Experts of a small language model: 37.3M parameters, 64 SwiGLU neurons an expert.
Below are experts of layer 15 (counted from 0) of a mixture-of-experts language model. Rows are named router (the router's row for the expert), gate (a neuron's input weights, with its number), up (a neuron's input weights, with its number), down (a neuron's output weights, with its number) and show model dimensions 0-255. Each number is 500 + 25 x the weight over its row's rms, rounded and kept within 0 to 999. Numbers have three digits each.
After each expert's rows: "comes after" lists some tokens at least twice as common just before its tokens as in all text; "raises" lists some tokens whose logits its average output raises strongly, later layers aside. This comes from a sample of Wikipedia text that the model never trained on. Tokens count by the router's weight.

# expert 40
router:480489503481541519549477532504492496550495534488525467527537476478533486541512498487503457512475500484490535527528492442527472465462479485515564495508524534521495465483516521501502486488491450504501488531476483494495499528486504519489557481555487524512514492497494545507536488546507494477471488506475488492513506501495493460496494440506511501486475496527497476486515493525521510514508492477436529440493514483512473482493496484491472497524502520476501538492460479521526522488526519460470520506507520496537477507507472487514502530473513485501462470469464506533532542526486486522541459464534503492464503526491513543514528504524456484476480531464505514487527523508535460531468525511539471480502473460462475501565492490473480442484497501444482496522486466477502521479497523
gate0:528524476485536515503510494480483549516494508499507513504579504518519508489534531470517469499519537528482503510486494487532468518502465462513513508494466499493514498496494526478502487499464488486482478480562491472543501481493514507476495530535477496422486488538482488496504485467506472477445453564500479546504511500475474500483489490486500537505491463494526495480543495509515505441521478466494518482496475482487512537508498514458507489521511526509496549515478496521491524515536493434481523448513537465495487478479481485478479519525489504486526461476505454511488561483461553516521525520537489454506521483482490463488518469489542507495451490501495504480518481526507551482471466476496481474527473495467494563532470500490523457495531509479479511471507472473508496488472517
up0:504526491512513498534532501523496552521544540487512494471500473515518515526481502478471487475497496489457488542487511470520471440491498493520533478561493532483486514485512485503551479494530521477522479511476511470541468531532510519497512476483471481463501454507500489469524469446550486481448472497521470554491483514468492496492523492516512521517501498474508487516540466485491514453501514521457488489490525471496497469522454488488494476526531522515496527509483497524525516485564476445508567520505521527488489549521452520498480476528503491460473475490504469522520524476464541513523509497530486486483529499505476544480504481510542494498453460483471487539508479452495543470504492479531513511490491492485513522475478444486507471520516531502488535476499500471473532477515499
down0:467470503501487474520509508451484523531485488444481468481458505480571488506504469529548504510508487508519480527515497506531498502535493453522494499515455533551486497489521481484506525519469481521495491459516483512487484500469533523464525517492496485483477497481477488470534523530498494469566483459538498452487508527533522521485467513438512508511494478525522548511472532508523518494468504485494477508506486488493486494461468502496525475494495475507510490496482507483456513557519469506480515531506504547479498471495501515472518521472559501517469500459505491482540472544495469476444477496481517537529469514521490486557498520506515525515496485524531508469489541548528505529505463464531522524497454514487476513523538516467513519511471467517524533507487510516563500484534503
comes after: " the", " a", " The", " first", " his", " an"
raises: " and", " or", " ", ",", " half", " st"

# expert 24
router:491466514510527513495514522493505504500488503515509528519526490489535474480485570511485480462473484473464481503489475527501492515516520486535510466484512544507493491520512482476493507563531502523525507530477501536532500461488502498494529453538506464504538481540534515489497499441475488475444524481517547510509488496471504472486547488480498479523481507407476502500486494513527506513485500509517489504504501474518503513529500515469503475507516508473533490528504522492478532497508477539497504452504481508521489486540493504454492510492506452478517480481492502467528534540509500527466478469507510464487472494556483478472515487534457499458419488478495493476457538542517453546487499513512526529493491513459452519451502474523507519531486534536516458490524495493464477514469519
gate0:486544484485545503469491508522433493466469524500527456490474515489483452544497495470501522490544523542499474510513536498475483529478514510452499499509498494515523478422491516493525500505516517488474506499476504515499454500491498468437485491457500471557538524516485450499502521475510463494520463501500488502527485542498517526517504496479493501527502480515499476546479526496487504519512490503490451506511474504474478508511561483527479496454541487545483476518495510549497502492480505497467442554499559483533487478473456486519491472509534500479453509482479546474492450544491496510521489502500536468514488504496502511494525500478516494492491523479480492512483497450495476506504548498561501539534492498497538524477519500504473437516486496473477498505491508504521506469550494
up0:490458496522509482529505517477516506523532455483482509449503499550525549504510527522516509520462488470484521508502466477528478449498489506511506496505482510552500503545520434526522487488477491512528510466485482448507516518519535548540511504557497511460471479470482538489490468549478530500512498478495527494469494496498503468526442537499490493492477526475511512466485522502508501461497516489524488471452520471535523470480446525463519504531477484471521514494506505478491487514535524524531536464510474502485496522526547522466548525472475493500493502518491463503517501489546528483503479508515482513532538502546502473524496520533485466494469487497504493472510535517498499452501467511459504513482463505532455477473471484536509562475515528486509526535507505504477489549468515
down0:499523505513495558480531490534511511484485500512457470459488451547475504494445546482522470464490537494517509540501498497498489504541506498471511473470538519528512474521479535518477510486452478488476524505532495511480522512510515466462495455553503556476558514534493494509493526506530492522500526451492487528534502530521539509492540528486528478526538497525530466525473533444496471504487517465496468496483476437539497548488505483520472462487525481494487484468506504533490470471521473493516536525486488499515502526512518477461462522528477477497505515513527537491509514450481526502509496490528511482529465497509520446477501503514477477492543500495500549492527504512514516468524488459532466489496508526521487500487506468518502552498507491484496515487488542468496445505466477
comes after: " ", "2", "|", "–", "1", " ("
raises: "0", "1", "2", "4", "3", " |"

# expert 10
router:468504462470463525518472481522504497450487506507518504512502505517481532497540448535514476542476509489492533506504535518521528477460535465522515492534485489523442491482472513540502444520476446479482533520518449509487524490532483473457509499510502500493530473468518504464454501511505436476462495479487476537534490502533525507490467445528491511513512522447515453518463534505491513469493475496521516459512489467464523500506505487528481475526510506502490514544514515545503483467514443503466539510507502527541514515514525459502485479508503509520529490476527471510496489491490487474504526518469489514510492483465488451522502553499486502488502505458453487519499484482473484480508539496501474501463482466477489472538471477517525536533477510493537479457544479517497523528488506
gate0:498545484498538506545513504525488500507497474508484497500505483459478535468527484510450539506458538473474567473505517440468512490506496483531459473480509463460484498510493449551517481485497528515524514523487493509479518478492487547483454482494525517482537489498524490482477481549527499481463500492508483468490524523456503498498510505552494485501534489541504539468476507515519486481465487474508533507495454506465498479455502527520524468494537493470535539507493523531468498492469473508494514492473465511511520493497519503553470532529520486500524472518493502478469509460492491476513488472530515516500463502494506499564483475496505495456467485485444506494501520474513481484456567478516525535470494505536516522537473457516470510508463480511512452509477460525504524507525477
up0:516514470501528506503498502557523547533474505506512489497456493463509526514485506547477548545481512469503527458544538464492533490499530457490489489538544498494442506536485478526509513508535518502507466514483466495521513496499476510519518501513540489523518488492517479489486490525536506505472505500498465500488517555493493490509477518528540526500479480542513520477516506511515464499497489515471515518490479510482474474485519535527542529499473508499515494481503509510492501472498483517500543500515492557524490472475482487527482492503520501480503512520476501462441495481487463493474506509500559514461494503530525492528528494538569503546451477491494493552514488474550538481456538514488495500508474538522522500493469525528466511477462510558526475544487534511529471577489492
down0:522530495489473512507582544515540450473475481498502504519500515469539460467540512520481507532517469517512462460499530532492533526501474494510481483482493493479459506529463513463482530508480532436523484496483497485513519513528549497488490432489481463515523487499501491521476479546528461536497456544499498491513531503495520476479500465502496509521493531509472503479465496514554506478517466500459545529454499446494509509435516500481497494530472497483494505529489529550501478484515505511515509476502498487520481498512523507510492493518493508525465478547496490502480547440472483515486481474531521524467500458560487462530490453502503521506486461488543498512494493488490492491506509507504522500519532474517485524522506497496489534486515513516449441480540496495532475491509511
comes after: "'", " of", " with", " a", " for", " and"
raises: " s", " ", " d", " f", " m", " c"

# expert 13
router:528546517537528511520517505499508473491555511526469462533466472456511474521485517515476486532470503483523494503462482462525508461504470490472495524476499503483466460554544527486529527476477513480467507509507493505530499461516532510510468507525485552461488515450495491461538496511519491465478528493471466520494508507496484486467508475524527516518496474546511511531456539499511548434517512532506496527516515506530524494512451511503464481488519477485485478510527486510523513522535479468495527539487495531490485506480518504515509493516499430493476540508451497531471481512462508489538497519486546511502492533478534489478511479547493563463511520453503529500464494465458531531524510514469510552495484512495503528485478470497512477516504485547498503461505498509498529478477491
gate0:518524499465492500482520522475484470491502494451442491490519501493457516522501532477526493520469511493458514472516496529509498497462496525485543506517493519498506441525526476451486490480536501514489484529512485498472492481492521526459508499504491580507478520516537507548502505505502509505506529483496536480520477506515500546512458512525495486482495504510507474499521502498503479460504498498498526519485440507537473540479479545574480466487506488517455524535498466508515530480476470478506506487482514439504494517525509506523508490495476514548468481457503454527501531480528524472508541488479523477473501479481507522548525527489489538457558507510488521530492487484483532460515505515470546539527484523485447545463471515520507506549449482505487511467464527492511478517473485
up0:544529522484540474468529522468524474505485553509487470485508483483486519528494545474507526495465503507457464509467514512507483510516518488524512522488506529529477440464512470503530492504502531532517509543527518547459508472481509493474533476496458586504469497492470506520532540473489496501510502500498533489450486519482514500546478516485520437464482489491515471482536487536537517444519525511482502535533483507498498492495473526501507505484472444541493494563494543495475480483501486490513487481496515536495533506525489448496473502521474498504482484472517482498533498475529474478502524500514497436515513524452515497484537504509474517480487535459499524511497483481498544479474529514498494530520493473480500525477533473512474430465477498512508543530492527505508502471503506
down0:469495505511526449486494517499496455520495540489496448467561485496495495525496516517487495479505479477531464492488514439486487482488501512474551480521487525457522470503552524477551546506504495496494503507470475534511525519467522516507530582476521496469549485535490466501517508469527526517470490523524459529471471492523540493507490480489484502516445492529484514490509497511509499491524512511512487501510509492557494533494492461565488498527534462497514524487525504509487501530509512510551508511500529491488545509456502484490544528553555479438469523488494479504481483488526497506450483454490543537538464482537490480488521490543496461514492497505543514502497501516520484472492498501473511492504483531495492492473515501470495532520478491491479513471501442479517530495472502
comes after: ",", ".", " that", " but", " However", " where"
raises: " the", " a", ",", " in", " at", " "

# expert 46
router:504511506545500503459468466484541476466474523479519524495521464553543463505518522469431473497473498545497501474486480481492484505506510525463481498525508497508534500519528516518469494493476481489505502515514513504515506506521452527541481500477482527502489496454518487501495462497517493496498478487510488526516498514478472492503479496526471417520500499487465488543472504473554510472497475504505477444502464536485517483485505468472477490495484455505536518513525487516478485496481484436483475505469510462510512511506494493520494461473520530451489479521516505554478524488522519537518520473533510506505489469450493492540463528530505486517479525450487516512533512492527503479553516558494533508482526492491541479482526442453502486561530541527514507510480524506503545522496499
gate0:459501490465481498476529507495531480530522513463520524487471497492476509473526511481508554488504510576509503486475510474524540484458512510502476539507496496488507539513520508514493511487485492482530528521556528492504546518498497503546479453508483477483514490485467525512496501509471496495504512507505515496506525478523495447482519510557506492473514467465492483523492527466489519491528519469526466511491457484479533497494520508526456505476519507455483522506522516501480482512505526535483547517546485530511497484478507498530519527525481486486459510525499517528555487510457527542527520463507502498413459545533496496500544510488523542533529515553501466501496506484456502497538504559483532522481538529460521538463473473459507502524529480517536477471522528522491510511512505
up0:515514531503498537518528552519521518509511505493543481516465507530503522520444473545534503483525520494507511508528521494518514512468518496472486454455463499520445492529545476550520474471504487476484504496495480509528467463487500518554528555513499520522451501523525503486492520514537472488494508476514489466510508493496472481507522534488478516498536525527481509486484486484496526465446516533520511470517472479508487524514492509502498499526531504532521486496509490483535532510467487446501485454548505472488508547453478495511524503482519508467501507478536478482452531523487508505501489504458489524495483414438525486472468503525491485453509443492492498503506508535481479533467525496529474465440464471509518524487527510483526504538511511492509503517470522490484449489488522
down0:449538519447531506536502516493476501481492489543487489503500526481511535457495476494535499479530492503533474484495458503497459524534527505495522463534508476497499505496484504477489505487474469486464490474489491490520491456465476512490482540502522494498526467497476477504562513507475515528458523487512488508499545508436464486524531520474539533512547485545499545486531495533494483508480504498488465500492524472489461462524455473525479454560504494508500466521476479500516525517539534530553496455442510505479492506533500486492453512471479484478535501493493484431510492496527536465459510540522517501525490544546497536520499499487525493513486459479467538491473505501493520533490441493497512485512508503509482514488493533532499500470483500498538494472496510473473469537490490
comes after: " of", " in", " to", " as", " for", " with"
raises: " group", " time", " team", " name", " event", " end"

# expert 44
router:480504497519489487542518485483448534515487540499422524489490487457467532479533477528524454464496497474510480484465517528496488464504467556503461499531481504463518454477534543520460500493505502447512463537525537536476523462490506505504477468495495448536499516508536510536530500463497496494533488522489530531478509504492452510475547474482497522488545530461501515531513510474481518514484487472496517481502487497513476507503543491489500501511465520486481550521521501525476520474452485505498493525492534471489523512559552507528484524509493499529512513445490495509482510505480480559519504456506516505518477447517464481492519506486455535505493478491474506551515489513492491510514521498511490495521491486512497561492522494504556497474497506525483492521480472522526494468478537
gate0:491510517519473519498507444485511519498522485515472463507430497504501547486514480481471472470455456522514482517526522510515504529507445542504513528497477516485508492511521468551551525492450517463491533530505491532520455504464503471526529543496499532505486475486515512534496486517466490488505551496510496469553505445532522454529508496474461521497471530468477547532489509476501519471488514486516483493476474526495484500528515501498542479539510506494481474496446441485496482489502507475482550487493486524499509514503511525502497527488467484535529519494502521502503537498513499453531515464510482473500511450541516523485500528540479469507510522477504450494525456485487482485482474528517501479556512508508488525505469535460515540504444497492469520509495469517515492518471534
up0:502511472470492478506485506460495508496485449463543539500487538528523491472500502500528480495515480520527484486510483478514486507506484474484543508494505456543462463505479477504495514485533483514495506496515458497477503493518488508481487479477536505496489528551491492493532496500495441511466510479456502576473539531432481491436499455475514497475468546480499483462527510483507525521479483512458497493544529481517565476494460535516533464474500491485529479495490511489522507517471531522506449483511496514478480485478494485483500506483468499465528503549478445504511498533476493465499492514525484513498496504503476446507489512481527504459510530490478455486505511491536471523533492465511523552469460441536527441504489485523457526492466519484495492477496490507484513527504480
down0:477475516444496510543509545465508516497426487513505517535480518515537466468469455517528471512533536463527497493532513525491478476500476540479546518497489519508498497531504424498511501445441481494520482531523502504533500499510490492531529497483512548545489532520520524489505478527495487513505509527483507522487488515522492505514495508486513480504531478481474483509543496481502498510497478494445476514510536486458463462470493520485538520542515498502473506556505464499489488513506514503499510509449504501476502474482486494488553528503495472497539464448479462469485477513478496476465475463519443477477552473469495513531539529494542492530511487518486511507486511492517505520488429511516444495473525483470490511472476493546532502513493501504510484522499484516532499538506481
comes after: "-", "==", "|", " •", ":", "Personal"
raises: "ette", " and", "ring", " given"